Below are experts of layer 5 (counted from 0) of a mixture-of-experts language model. Rows are named down (a neuron's output weights, with its number) and show model dimensions 96-191. Each number is 128 + 24 x the weight over its row's rms, rounded and kept within 0 to 255.
Before each expert's rows: "comes before" lists some tokens at least twice as common just after its tokens as in all text. This comes from a sample of Wikipedia text that the model never trained on. Tokens count by the router's weight.

# expert 26
comes before: " |", "%", "0", " |\n", "6", "5"
down0 [128 133 161 141 163 123  53 136 147 129 161 110 136 100  91 118 132 104 112 112 131 154 184 109 110 122 138 110 121  95 160 120 115 143 153  99 143 121 144 117 151 164 141 100 170 161 172 114 103 142 166 137 125 138 121 128 116 156 111 106 134 110 134 133 155 114 127 141 132 165 154 103  58 160 147  85  82 112 114 109  97  99 199 120 132  98 128 130 129 133 117 126 170 129  76  88]
down1 [162 142 143 120 140 148 142 125 144 117 118 157  91 125 122  94 143 145 120 144 167 131 153 114 126 183 129 130 184  90 110 118 146 124 113 137 158 122 130 119 122 119 138 135 101 111 143 122  87 150 122 150 119 141 102  81 123 104  99 148 160 107 155 135 148 123 114 168 171 140 149 118  88  67 143 102  90 107 123 124 102 116 152 165  98 158 101 138 140 116 103 123 161  73 142 124]
down2 [139 138 141 137 144 114 116 110 184 153 132  95  90 112 119 103  71 127 129  90 134 112  87 142 141  87  94 126 148 150  95 114 117 146 114 149 104 125 114 118 136 150  95 120 107 139 136 105 160  77 144 196 140 123 106 123 113 119  81 100 138 121 110 159 135 138 140 138 161  91 123 153 142 114 120 125 138 137 104 178 150 113 113  98 179 167 153 128 115 108 136 150 136 130 129 135]
down3 [117 136  82 124 154 134 153 151 134 101 104  93 148 126 134 145 137 136 144 104 102 126  98 125 137 159  93 110 112 165 140 142 130 135  69 133 117 137 156 150 105  88 119 138 105 151 133 122 137 131 109 159 117 164 104 137 158 131 111 142 119 122 147 129 189  99 175 136 146 163 140 144 140 162 161 106 155 143 115 132 153 161 177 106 139 113 122 120 150  82 163 157 131 181 152 132]
down4 [138 134  80 136 119 126 152 122 134 183 129 123  92 110 132 174 126 133 145 134 152 116 103 120 106 136 142 134 155 164 120 142 115 130 147 115 133 121 152 167 137  99 178 119 124 135 179 125 173 122 146 109 115 144 158 111  91 195 153 143 123  88 138 163 141 153 134 146 112  76 131 165 132 152 122 141 140 140 135 111 174 148 125 112 150  86 150 112 131 133 124 113 126 130 139 148]
down5 [112 121 125 125 132 117 144 163 167 128 129 123 122 154 155 105  88 155 120  93 158 111 115 159  95 129  73 143 158 111 122 128 143 106 113 135 140 113 153 138 157 145 122 116 148 141 171  67 157 109 124 167 139 142  89 140 118 118  80 112 183 110 127 156 128 132 107 133 123 131 103  96 133 103 132 145 151 122 129 137 121  75 171  89 162 114 162  64 100 148 152 125  86 125 133 141]
down6 [128 116 162 127 130 151 119 182 141 145  96 130 125 122 151 129 144 113 118  93 137 174 148 147 168 121 136 147 184  99 164  92 108 102 113  79 116 162 124  89 108 163 139 143 104 118 142 142 100 140 111 119 134 178 132 107 119 108 122 109 129 200 167 108 125 107 112 150 141 136 124 125 152 145 132 121 112 133 116 121 155 134  68 120 133 100 136 130 196 135 135 132  94 132 142 141]
down7 [154 121 131 118 179 121 152 131 128 116 159 122 106 111  96  85 160 109 136 143 164 123 128 150 112 163 144  98 152 126  81  86 125  92 111 141 166 178 130 145 122 180 111 136 136 147 115 140  75 108 121 139 122 131  99 102 137 148 109 154 147 165 140 125 137 161 125 146 132 138  97 151 139 153 136 100 112 133 111 102 164  91 104 132 142  77 117 181  94 125 101 122 144 144 161 131]
down8 [137  93 135 117 129 142 142 122 146 122  69 115 152 119  97 113  95 172 130 167 131 169 126 124 152 130 171 117 146  92 148 105 167 129 126 125 110 151 138 113 134 105 151 102 131 125 161 120 126 130 123 130 152 127 126 139  79 104 125 116 145 121 111 127 118 152 105 151 132  90 104 123 113 182 114 167 129 146 152  86 145 133 115 146 115 102  95 120 147 123  95 191 137 136 134 172]
down9 [152 136 120 127 130 126 139 128  68 111 163 143 114 144 107 145 102 116 171 126 150 130 154 112  85 128 121 144 128 134 153 113 127  84 183 143 111  96 157 181 160 146 135 135  75 113  93 132 100 159 169 138 110 128 130 102 135 129 155  96 132 136 160  98 108 110 134 143 128 142 124  87 161 120 125 111 115 148 103 125 132 157 139  99  89  80 121 200 128 129 149  99 143 107 130 107]
down10 [119 157  76 109 104 149 167 101 145 103 148 113 130 148 106 123  84 130 167 114 181 137  77 134  96 174 140 139 126 146 177  86 122 111 123 135 115 134 160 120 149 125 113  97 126 160 122  76 104 119 114 147 151 110 119 134  85 175 114 137 128 133 174 150 125 141 110 110 126 148 119 100 131  97 103 147 169 128 155 100 122 130 112  99 118 142 144 141  64 102 184  77 176 122  97 127]

# expert 34
comes before: "-", "|", "=", " Party", " Team", " Date"
down0 [123  70 139 167 138 123 139 105 129 175 140 153 105 126 127 108 119 125  84 122 111 126 137 127 153  92 113 130 126  93 102 111  65 148 118  98 151 118 152 135  95 120 176 133 121 139 117 109 114 152 110 132 113 104 123 148  97 113 129 109  76 161 142 174 110 161 131  99 135 165  89 189 143  60 115  80 147 128 110 144  91 138 131 115 148 131 125 106  79 104 141 124 108 138 162 106]
down1 [142 151 114 136 109 150 110 185  89 130 128 151 140 121 121 138 117 109 143 141 123 140 171 145 148 131 107 180 118 151 116  89 128 145 182 102 105 176 126 129 100  91 113 131 106 111 156 120 154 133 177 123 107 144 108 115  79 104 115 108 163 141 149 131 129 112 105 120 136 136 163 109 153 123 139 184 132 150  66  86 126 135 113 108 119 139 112 133 145 156 134  54 108 124 126 115]
down2 [149 132  96 154 102 137 126 148 110 143 124 122 104 105  63 107 120 126 124 149 107 104 130 124 150 124 174 106 118  61 116 146 146 146 112 143 149 134 127 103 115 161  87 139 110 117 133 134 117 113 146  98 134 126 159  88 123 150 109 117 126 106 153 151 106 142 119 101 106 201 116 131 143  85 164 124 118 162  88 104 110 114 111 114 109  74 154 117  95 154  97 134 125 117 134 151]
down3 [106 150 119 133  99 100 125 118 144 149 114 136 154 121 108  96 114 115  94 143 133 155 150 132 165 114 115 137  95  64 119 109 122 106 126 126 138 125 139  78 130 152 157 150 193 159 155 155 109 123 164 127 176 138 122 100 121 115 132 125 117 136 126 124 132 125 129 156 140 118 122 104  91  83  99 166 114  78 133 102 109 173 139 142 127 114 173 106 121 171  88 181 121 155 137 142]
down4 [147 118 117  85 168  83 105 143 165 179 165 119 135 102 140 130 133 152 154 148 158 157 117 134  84 138 164  65 105 115  84 108 136 110 123 150 114 103 130  93 154 120  94 137 101 112 133 143  94 119 148 121 101 125 144 129  92 175 108 102 123 147 125 113 129 150 157 156 152 153 101 150  95 134 113 118 116 119 142 103 154 124  84 111 165 103 104 139 121  73  92 145 119 140 121 142]
down5 [134 134 150 125 131 164 114 115 127 120 129 134 107 104 130  76 150 140  99 135 133 124  93 124 101 145 146 144  81 135 116 139 109  89 131 149 183 141 108 116 135 124 110 133 127 136 139 110 112 111 165 157 148 129 139 173 137  93  93 146 138 101 115 147 142  67 125 102 110 137 115  87 108 146 140 131  88 126 159 141 111 172 121 100 153 130 132 147 149  72 184 103 163 104  49 133]
down6 [136 130 178 144 128 138 108 114 131 106 147 126 129 129 143 108 121 108 123 160 150 110  88 130 125  92 107 107 132 132 121 142  88 134 127 131 119 109 160 149 154 143 124 129 121 172 146 149 192 155 146  80 159  87 130  94 160 116 124 144 127 147 113 151 154 146 136 131 124 140 173 153 165 141 152 141 106 153 130 132 145 133 145 152 156 130 134 187 140 104  69 118 115 108  93 118]
down7 [128 117 148 130 110 108 190 169  87 114 144 149 164 129 130 138 173 110 155 154 121 160 146 120 133 149  89 122 101 154 150 117 120 122 143 142 125 101 118  92 112 105  89 126 164 128  99 102  72 136 122 117 131  91  95 126 145 104 125 124 134 147  95 158 116 115 132 156 148 139  75 100 118 130 151 111 101 137 102 107 147 127 110 108  79 132 131 121 112 128 108 149 120  94 157 151]
down8 [127 110 119 129 166 173 138 124 118 122 152 143 109 138 157 119  94 131 137 151 151 145 101 134 146 128 143 108 148 180 124 127 152 101  86 149 141 150 109 151 139 139 144 141 132 121 133  81 141 123  96  98 141 186 125 132 119 137 112 131 133 109 139 139 187 125 149 128 106 147  94 121 127 132 133 123  89 145 159 108  77 113 135 116 145 116 167 131 100 141 134 133  96 133 107 121]
down9 [102 160 135 160 162 139  78 121 136 112 108 149 119 152 144  98  70 156 113 125 123  88 147 112 110 134 152 102 133 105 121 142 124 121 143 120 148 105 143 130 138 138  89 149 105 132  99 120 111 100 129 136 141  69 148 108 172 101 111 158 118 133 142 138 102 167 107 167 115  93 111 166 130 135 134 137 168 126 146 148 126 134  90 169  90 128 117 110 133 160 105 127 136 110 128 145]
down10 [128 136  69 130 137 138  75  77 163 126 144 126 127 155 141 141 109 125 137 141 123 155 117 121 158 149 122 138 138 117  79 167  73  99 148  78 124 130 116  89 137 100 160 165 147 180 124 146 161 153 142  97 106  81  84 119 115 136 148 152 130  98 141 132 132 101 130 117  90 115  88 114 112 123 157 120 150 116 134 136 122 149 169 128  95 159 121 115 161 143 115 115 118  90 171  91]

# expert 39
comes before: " and", " but", " which", " the", " who", " a"
down0 [171 104 111 155 164 127  99 135 136 136 101 152 100 121 133 139 153 105 144 137 120 144 111 112 139 125 147  87 154 126 106  97 120 128 107  97 116  78 116 111 172 111 143 152 137 135 108 124 135 182 149 116 154 140 135 107 127  95 159 138 158  96 120 132 135 128 116 148 142 146  97 132 112 160 144 112 101 157 110  90 164 117 141 150 127 110 116 110  77 151 141 153  88  97 162  88]
down1 [176 129 161 106 120 100 113 120 125 119 112 136 123 121  66 106 138 136  98 151 120 136 140 150 130 128 144 115  93 156 133  95 158 127 135  97 122  98 150  94 133 108 134 157 150  97 137 163  94 121  97 119 140 130 105 168  87 155 120 136 135  83 155 122 145 114 146 142 144 126 148  80 114 109 126 117 166 147 131  84 108  95 166 124 129 129  90 120 203 106 150 125 113 146 130 171]
down2 [116 155  77 153 125 145 148 160  97 138 120 112 140 156 167 119 129 122 149 146 160 121 117 184 155 111 109 115 104 148  97 141 141 124 119  99 102 177  94 151 107 125 122 103 124 190 179  67 121  95 137 169 142 125 105 115 137 135 132 112  83 137  99  83 143 111 141 162 136  96 163 127 143 112 119 113 102 110 120 157 159 177 146 115  90 104 178  89 141 120  93 151 168 139 120  87]
down3 [142 138 172 100 158 113 110 136 118 141 124 112 154 135 129 142 126 133 163 158 153 141 110 111 135 173 144  97 164 166 132 130  92 125 132 150 162 146 129 145 153  74 139 153  88 149 119 188 104 114 124 133 131 145  71 137 155 121 174 140 154 100 113 150 101  79 129  91 111 127 119 142 138  84 134 131 135 154 133 118 113 115 113 144 139 113 134 118 172 147 171 118 145 129 143 147]
down4 [121 177 120 136 133 141 125 104 103 124 120  95 119 147 135 148  66 186 108 101 142 168  84 149 107  95 162 137 117 178 120 136 133 162 121 117 137 118 117 184 139 117 115 144  97 139 150 133 156 160  90 143 117 123 143 140 156 119  95 185 171 111 144 124 140 119 105 125 163 136 101 152 159 105  82 140 148 134 130 100 126 124 121 123 131 127  88 155 106 134 132 122 143 148 142 141]
down5 [123 140 137 108 157 134 101  90 111 143 139 152  95 107 101 102 139 121 100 167 126 147 141 114 136 124 147 127 143 143 123 172 140  90 103 116 135 146 131 146 125 157  90 127 137 145 145  94 134 142 115  94 110 138 134 155 100 158 111 143  96 166 141 156 131 144 147 105 115  94 145  95 132 126 144 130 154 143 113 150 186 121 154 108 134 105 151 169 140 131  99  99 100 145 146  92]
down6 [107 146 159 113 188 130 119 102 141 108 150 123 164 140 137 131 131 103 171 129 118 145 131 114 153 138  84 141 190 133 120 149 132 172 158 136 128 156 152 122 120 140  99 111  97 145 139 131 127 126 145 123 119 169 135 112 176 100 106 142 123 131 117 143 153 136 117 148 177  96 131 128 135 150 122 158  76 164 160 132 114  82 119 123 174 118 127 147 130 140 107 125  65 113  98 173]
down7 [152 108 146 180 139 121 127 156 117 122  91 132 126 115 102 107 131 150 102 141  93 114 140  89  84 127 177 149 146 117 176 146 111 139 139 136 133 150 139 138 121  80 123 149 110 138 154 176 145 104 156 145 116  86 131 127 128 109 146 109 152 110 119 131 148 111 142 124 112 142 133 170 125 119 129 160 159 152 145 122 117  71  88 135 152 133 142 155 139 136 154 101  90 113 170 109]
down8 [129  92 136 170  80 119 137 143 148 113 101  84 125 112 119 168 157 127 150 153  88 120  91 105 162 135 126 182 135  99 121 130 131 152 145 175 118 150 129 112 115 114 107 127 161 139 105 114 107 164 129 116 114 108 130  91  93 102 146 115 148 141 171 110 167 131 146 188 120 159 128  75 120 122 130 168 168 125 150 127 151 103 122  87 114 103 165  97 154 139 131 112 149 145 112  99]
down9 [114 129 151 173  99 129 142 141  80 106 143 129 139 143 129 124 137 146 162 102 142 164 118 132 118 100  86 124 119 117 148 132 150 128 172 102 144 112 132 102 150  87  93 132 149 177 151 137 141 144 150 156 148 125 168 165 176 152 112 145 151 145 101 112 146 142 110 137 164 122  93 116 109 112 168 113 119 110 130 156 134 104 126 155 127 120 106 128 119 123 192 136 108 136 159 187]
down10 [124  97  99 110 135 103 150 140 148  86 141 146 131 100 104 128 111  88 137 116 168 141 151  91 141 106 120 157  95 147 138  93  69  61 153 118  79 115  98 128 130 119 149 144 129 148 127 137 140 130 140 146 129 139 139 114 124 129  78 135 103 141 137 151 140 100  91 162 137 116 133 104 116 125 133 140 114 160 167  98 136 148  80 137 132 128 129 128 106 114 160 121 101 122 182 117]

# expert 4
comes before: "0", ".", " |", "–", "5", "7"
down0 [152 135  94 151 118 155 112 146 123 152 125 143 111  97 160 132 135 148 145 129 104 131 130 129  73 143 150 104 119 148 138 115 116 120 108 117 189 121  91 126 148 141 148 181  93 142 144 118  95 123 145 127  94  83 123 117 136 145 100 174 121 119 141 143 153 119 119 139 123  98 131 120  97 153 113 120 120 137 115 137  90 123  80 104  82 105 118 128  98 146 131 140 107 124 118 155]
down1 [148 144 109 154 153  92 161 141 122  85 140 115 138 115 170 111 150 109 148 123 122 149 146 140 154 134 134 104 149 121 142 132 104 129 124 135 108 130 129 108 144 135 142 153 164 139 129 169 119 152 121  93 119 131 125 176 162 123 117 148 150 123 143 152 121  63 174 112 113  91 206 149  96 133 149 129 115 128 122 125 118 136 161 118 187  58 133 102 110 147 114 123 117 192 149 146]
down2 [136 152 120 129 152 145 140 179 101 147 145 122 120 118 112 114 106 170 136 159 120 126 110  96 134 101 176 126  73 135 152  99 117  49 139 151  99 129 100 128 162 140 114 170 122 114  87 170 128 118  96 161 135 156 158 109 110 157 121 167 172 153 143 123 121 123 143 191 116 121 151 120 135 111  96  92 158 120 126 128 103 125 143 154  89 145 117 152 119 114 117 102 175  95 185 140]
down3 [137 133 132 111 130 140 137 123 119 169  96  83 143 163 116 149 149 122 111 121 133 120 159 113  71  97 195 129 149 118 123 122 135 128 142 104 146 129  99 139 125 138 135 126 116 115 147 160 128 102 114 150 144 127 112 113 128 124 134 133 118 108 101  85 115 160 130 122 110 131 113 143  94 177 102 150 154  86 114 101 140 103 153 150 141 134 177 126 119 129 124 151 124 102 172 111]
down4 [117 140 128 143 133 118 147 103 129 121 174 146 146  96 177 135 106 137 130 135 100  75 145 133 141 136 116 104 131  80 169 115  88 105  92 119 100 133 136 107  86 103 129 118 112 164  95 124 101 108 123 146 147 104 124 150 163 122 101  93 146 145 113 105 136 133 157 107 143 103 150 125 148 165 104 112  93 137 130 141 191 112 160 123 134 188 177 130 145 106 119 140 148 192  99 141]
down5 [ 77 163 128  97 154 110 126 117 161  75 111 144 131 134  92 107 167 148 108 156 137 137 123  86 165 129  83 127 161 152 107 118 139 147 128 135 114 103 105 116 139 141 144 169 140 112 130 162 118 106  98 121 117 140 145 130 147 100 116  96 150 115 127 153 123 156 148 159 125 114  97 127 107 118 105 101 155 153 147  94 135  92 130 158 116 113 102 134 156 123 120 176 126 145 153 179]
down6 [158 113 138 134 102 158 103  84 163 132 150 144 129 155 136 167 117 118 112 168 136 106 102 109 120 145  64 136 124 124 129 132 103 115 146 115  91 117 150 146 134 176 154 118 124 114 119 118  94 135 130 137 139 101 145  81 133 155 148 106 131 108 137 135 153 112 118 140 123  81  89 115  70 116 140 150  96 106 114 138 111 143 124 129  87 173 101 122 111 149 120 132  85 108 124 118]
down7 [127 114 109  95 100 124 142 138 118 156 131 137 186 137 134 163 150 112 139 128 144 130 118 129 161 135 116 181 142 129 100 123 126 157 134 141 113 134 140 150  81 150  84 188 103 168 102 159 130 120 122 111 155  96 134 130 111 115 119 150 149 147 138 113  94 112 143 139 120 100 165 132 152 119 125  87 134  84 110 128 129 103  82 131  52 142 122  94 138 159 154 129 133 124 121 129]
down8 [143 177 123 132 127 126 140 143 108 111 148 128 132 109 123 146 127 151 101 154 137 121 111 123 112 134 115 165  91 103  93 117 111 107 132 150 161  93 107 109 155 127 153  92 156 121 147 125 157  85 111 157 144 132 117 105 138 150 129  92 113 146 103 118 146 113 141 164  94 168 137  86 135 119 182 114 141 128 154 145 134  58 115 142 110 110 149 113  86 107 139 127 135 118 143 131]
down9 [132 163  90 145 136 121 104 131 141 100 117 117 122 113 100 129 114 106  93 186 146 111 158 120  93 156 172 127 164 135 100 141 139  86 116 108 111  87  88 141 117 122 104 156 123 137  90 144 168  99  94 113 153 118 137 159 112 164 171 137 129 162 106 140 146 134 120 137 147 162 149 104 108 131 132 110 122 115 102 154 133 107  73 130 106  97 111 121 179 152 119  66  88 148 155  87]
down10 [107 120 177 150 119 115 165 142 152 178 116 109 118 167 147 183 120 154 163 134 131 109 176 138 131 109 103 120 106 110 128 122 118 133 147 165 142 102 113 139 131 121 123 151 131 108 128  89 142 118 144 185 166  90 100 101 119 171 135 117 122 133  99 117 137 110 118 141  78 103 138 114 149 121 127 151 148 135 138 182 105 101 105 135 129 119 148 124 185 154 114 139 123 123 137 120]

# expert 10
comes before: " |", " and", " (", " |\n", " is", " in"
down0 [116  81 153 143 141 135 121 132 142 150 124 117 139 129 125 113 132  97 137 115 119 132 172  59 122  90 134 134 125 141 106 122 163 121 107 150 137 129 149 137 122 135 154 108 148 120 143 157  95 154 154  94 129 137  97 133 108 143 130 114 155  95 139 123 106 133 182 114  99  99  76  94 145  97 104  69 104 163 118 108 137 136 172 155 130 170 117 158 159 115 115  97  95 111 137 109]
down1 [167 122 129 155 122 136 152 134 124 135 168 147 165 141 115 134 123 100 123 103 175 131 108 130 160 137 160 147 135 145 114 147 164 135 120 127 117 132  89 152 101 125 122  87 139 166  90 116 126  93 118  54  92 124 116 115 155 124 103 115 109 136 134 100  85  75  76 125  99 163 157 129  69 150 111 125 148 130 113 113 132 131 129 143 104 132 165 125 125  83 112 127 120 169 131 150]
down2 [158 175 128 114 142 163 115 166  97 141 154 108 117 130 160 129 130 111 131 145 119  87 129 103 112 139 111 111 152 159 131 128 111 144 133 129  79 118 132 103 148 107 150 171 142 130  94  97 134  86 154 163 101  92 143 162 138 102 163 152 179 111 112 116 133 111 117 100 165 112 157 119 105 100  91 111 141 123 150 118  92 152  95 109 109 127 108 109 122 105 175 151 160 133 153 123]
down3 [121 150 134  96 112 119 130 114 146 119 125 138 143 123 126 202 102 100 133 111 118 163 104 122 128 136 113  97 127  65 106 124 151 170 170 144 108 108  77  81 116 148 150 113 109 110 102 126 109 185 145  66  88 128 118 130 143 135 123 147 121  96 138 139 113 152  98 181 154 131 124 171 108 137 109 129 118  90 151 109 121 118  90 146 127 147  98 138 119 137 134 119 135 155  86 125]
down4 [ 91  98 101 102 121 153 107 120 160 122 132 144 102 105 137 155  73 126 144 134 105 122  93  98 112 105 168 141  87 101 159 136 182 135 125 105 141 148 135  93 105 112 167 136 112 192 124 140 121 159 128  77 132 200 160 135 131 136 132 110 111  99 117 143  92 152 145 117 112 114 108 154 129 112 103 129 117 128 109 127 147 117 163 109 105 116 146 110 102 135  97 147 169 131 107 140]
down5 [121 183 146 142 162  90 130 175 123  79  94 147 173 146 132  76 171 130 121 125 150 119 138 116 129 119 153 164 154 158 117 113  95 154 103 156 108 131 115 102 116  81 132 163 162  93 139 153 111 130  94 103 150 109 134 119 134  90  97 118 159  95 148 135 132 129 143  92  86 122 103 100 136 123 101 102 171 159  82 145 125 136 106 143 109 123 169 126 113 125 131  91 148 136 116 121]
down6 [136 131 125  87 115 130 126  93 143 141 120 132 149 132 106 152  99 125 139 106  96 116 173 125 113 129 124 121 152 114 124 105 104  91 131 120 127 129 119 101 172 165 119 112 163 129 129  79 126  86 143 151  92 105 104 159 129 131 162 118  92  89 101 127 119 143 138  86 171  85 148 160 119  90 120 111 112 120  85  89 121 178 118 157 114 119  79 110 104 186 117  91 127 105 103 135]
down7 [110 108 107  98 135 114  96  88 130 174 147 147  77 157 169 144 133 101 110 102 157 140 135 150 118 129 129 130  95  62 134 127 103 113 116 110  94 138 127  99 133 146 124 119 101 127 125 131  91 143  96  90 104 102 151 141 122 135 134 108 149 156 120  97 129 145 113 117 129  93 132 124  87 146 156 119  94 149 115 114 105 113 149 137  64  90 117 168 116 110 102 138 131 133 145 127]
down8 [130 140 174 160  90 111 125 105 153 154  90 116 127 107 177 171 147 151 166  90 146 101  96 160 138 133 126  96 147 110 189 126  89 124 131 141 136 110 132 120 137 120 111 152 131 149  99 149 184 130 129 105 170  92 123 108 147 150 159 108 133 106 126 155 131 114 167 111 144 122 152 131 165 102 156 118 156 103 148 107 169 136 102 140  97  84 124 119 143  89 143  86 145 136 131 118]
down9 [153 123 114 114 105 199 149 105 119 125 112 129 113 118 109 163 134  87 150 107 143 117  80 124  97  89 124 149 126 136 112 130 104 171 123 140 161 115 145 144  54 104 169 127 144 111  99 127 169 149  97 149 108 137 102 112 148 108 122 139  76 127 125 140 122 132 127  86 135 154 110 157  98 132 120 142 123 131 132 110 152  97 160 118 133 114 147 133  95 109 115 106 133 125 123 124]
down10 [163 124  96 167  68 133 133 164 167 169 135 159 103 109 101  79 156 119 109 132 163 163 138 115 219 147 155 125  99 195 165 129 121 141 107 105  76 118 175 157 121  98 119 145 146 149 137 155 166 169 107 150 126 108 145 135 139 166  87 136 120 134 101  86 112 118  88 131 104  98 131 116 125 137 111 118 147 146 149 135 146 113 132 131 121 140 147 127 121 123 128 126 159 154 158  97]

# expert 41
comes before: " |", ".", ",", "0", "–", "°"
down0 [141 114 109  76  87 168 101 103 134 117 126  88 154 110 134 161 109 129 123 159 136 108 100 156 108 176 157 116 146 109 137 119 107 120 132 113 141 157 129 155 128 116 158 110 145 121 104 154  97 131 170  94 155 113 160  69 118 130 151 144 122 160 128 148 154  87 129 120 143 138 126 155 130 148 142 113 103  84 133 104 119  96 116 109  84 159 116 174 102 117 109 176 121 139  85  81]
down1 [148 112  92 128  94 132 157 168 103 133 132 106 157  86 123 125 149 116 123 135 131 126 158 169 107 147 120 135 115 131 134 161 138 114 121 100 127 131  88 169 144 124 122 145 139 135 151 154 112 120 150 126 114 120 127 104 138  95 163 161 159 127 120 116 137  91 138 102 133 125 126 107  83 120 171 147 127 123 191 115 185 162 146  78 105 130 133 163 109  88 115 171 119 130 118 101]
down2 [136 120 177 133 170 127 148 110 116 160 141 113 139 130 172 138  94 121 104 118 158 174 158  89 195 158 131 127 150 104 149 166 109 130 133 143 126  83 152 135 125 132 133 136 154 115 132 134 121 160  90 134 116 125 149  97 116  66 123  64 142 119 105 138 103 114 149 134 106 102 126 135 121 120 114 140 169 138 119 112 140 119 108 118 159 171  62 133 129 154 148 119 139 110  86 171]
down3 [114 144 134 118 121 144 164 128  92  82 137 146 131 105 147 162 132 154 114 134 139 133 121 171 148 114 140 100 115 148 124 128 116 107  93 133 117 112 130 136 125 120 133 127 156  96 197 137 102 114 155 135 139 107 146 150 135 124 133 137 127 143 115 125 100  96 106  78 118  86  93 115  90 139 101 132 176 105 174 121 144 129 111 135 121 184 121  99 119  99 187  96  79  94 119 145]
down4 [ 99 155 156 134 136 143 163 112 155  97 114 122 162  94 110 117 165 117 156 130 125 125 208 109 179 115  74 130 114  87 125 107 166 169  92 113 115 136 118 155 140 111  85 129 118  99 119 123 121 106 123 112 100 143 110 170  97 163  98 126 139 105 100 154 155 118 134 151  98 146 119 141 101 123 139 128 136 154 129 102 160 152 126 146 104 140 179 119 172 123 153 129  86 144 157 122]
down5 [119 102 136 131 140 105 102 129 115  78 110 140 122  99 155  88 101 119 150 158 154 127 157 183 145 108 168 121 136  81 125 133 122 133 131 168  86 112 186 127 111 108 154 148 155 127 103 147 153  78 141  89 137 186 120 175 135 115  91  63 143 165 115 145  90 111 126 126 153 134 161 111 159  98 109 118 107 125 146 145 142 120 136 149 130 113 120 141 136 116 111 136 160 125 109 118]
down6 [131 126 122 106 137 146 148 134 149 180 150 145 116 105 148 117 175 151 124 112 117 124 130 131 137 120 148 110  83 140 134 121 190 144 137 146 109 114  84 151 107 119 126 112 136  77 129 145 127 112 121 100 108 166 120 135 177  95 165 122 106 150 159 139 132 105 104 124 128 178 133 151 107 126 126 156 110  82 104 108 111 142 122  63 155 129 128 109 110 146 124 131 102 145 120 165]
down7 [115 117 164 112 149 133 169 107  95 116 113 120 150 134 162  79 112 184 128  98 145 140 179 195 120 115 149 125 121 127 142 162 140 121 123 179 131 130 137 167 104  94 160 102 135  99 140 114 143 165 144  84 155 121 143 160 120  87 143 107 102 123 111  96 128 130 116 126  96 133 139 114 141 185  96 163 174 163 102 110 114 123 136 103 100 139 138 126 113 124 118  96 114  91 157 140]
down8 [100 164  97 132 151 120 136 171 125 108 102 148 147 132 154 128 125 114 136 144 167 126 110 150 146 102 103 120 121 115 120 147 134 146 178 128  67 122 117 150 120 110 172 177 144 134 114 165 130 120 164 124 154 131 141 127 130 109 108 107 127 113 139 127 160 165 142 139  74 144 131 129 147  93 117 135 141 142 101 112 113 110 103 111 153 140  99 114 173 137 144 110  73 140 130 156]
down9 [118 172  95 148 113 118 163 126 126 147 162 155 130 156 146 140 131 161 135 148 148 102 142 106 129 158 161 139 149 100 147 127  92 132 138  93 114 135  98 100 120 154 102  99 111 150 173 122 194  89 132 108 134  92 145 134 116 108 128 145 143 114  76 120  99 139 135 132 149  92 114 151  99 148 114 146 120 138 137 155 185 135 194 129 103  88 129 131 137 187 129 122 123 136 151 169]
down10 [151 130 102 129 138 124 121  97 154 119  81 158 158 118  90  92 113 123 116 135 135 156 146 113 131 165  74 126 156 177 172  93 114 134 136 153 101 117 137  90 102 114  95 129  90 104 145 147  89 130 137 114 195  79 105 146 147 118 122 124 135 102 124 146 127 137 166 174 155 121 166 114  82 115 139 187 100 108 151 127 123 122 105 114 137 140  81 136 146 107 107 170 130 109 131 118]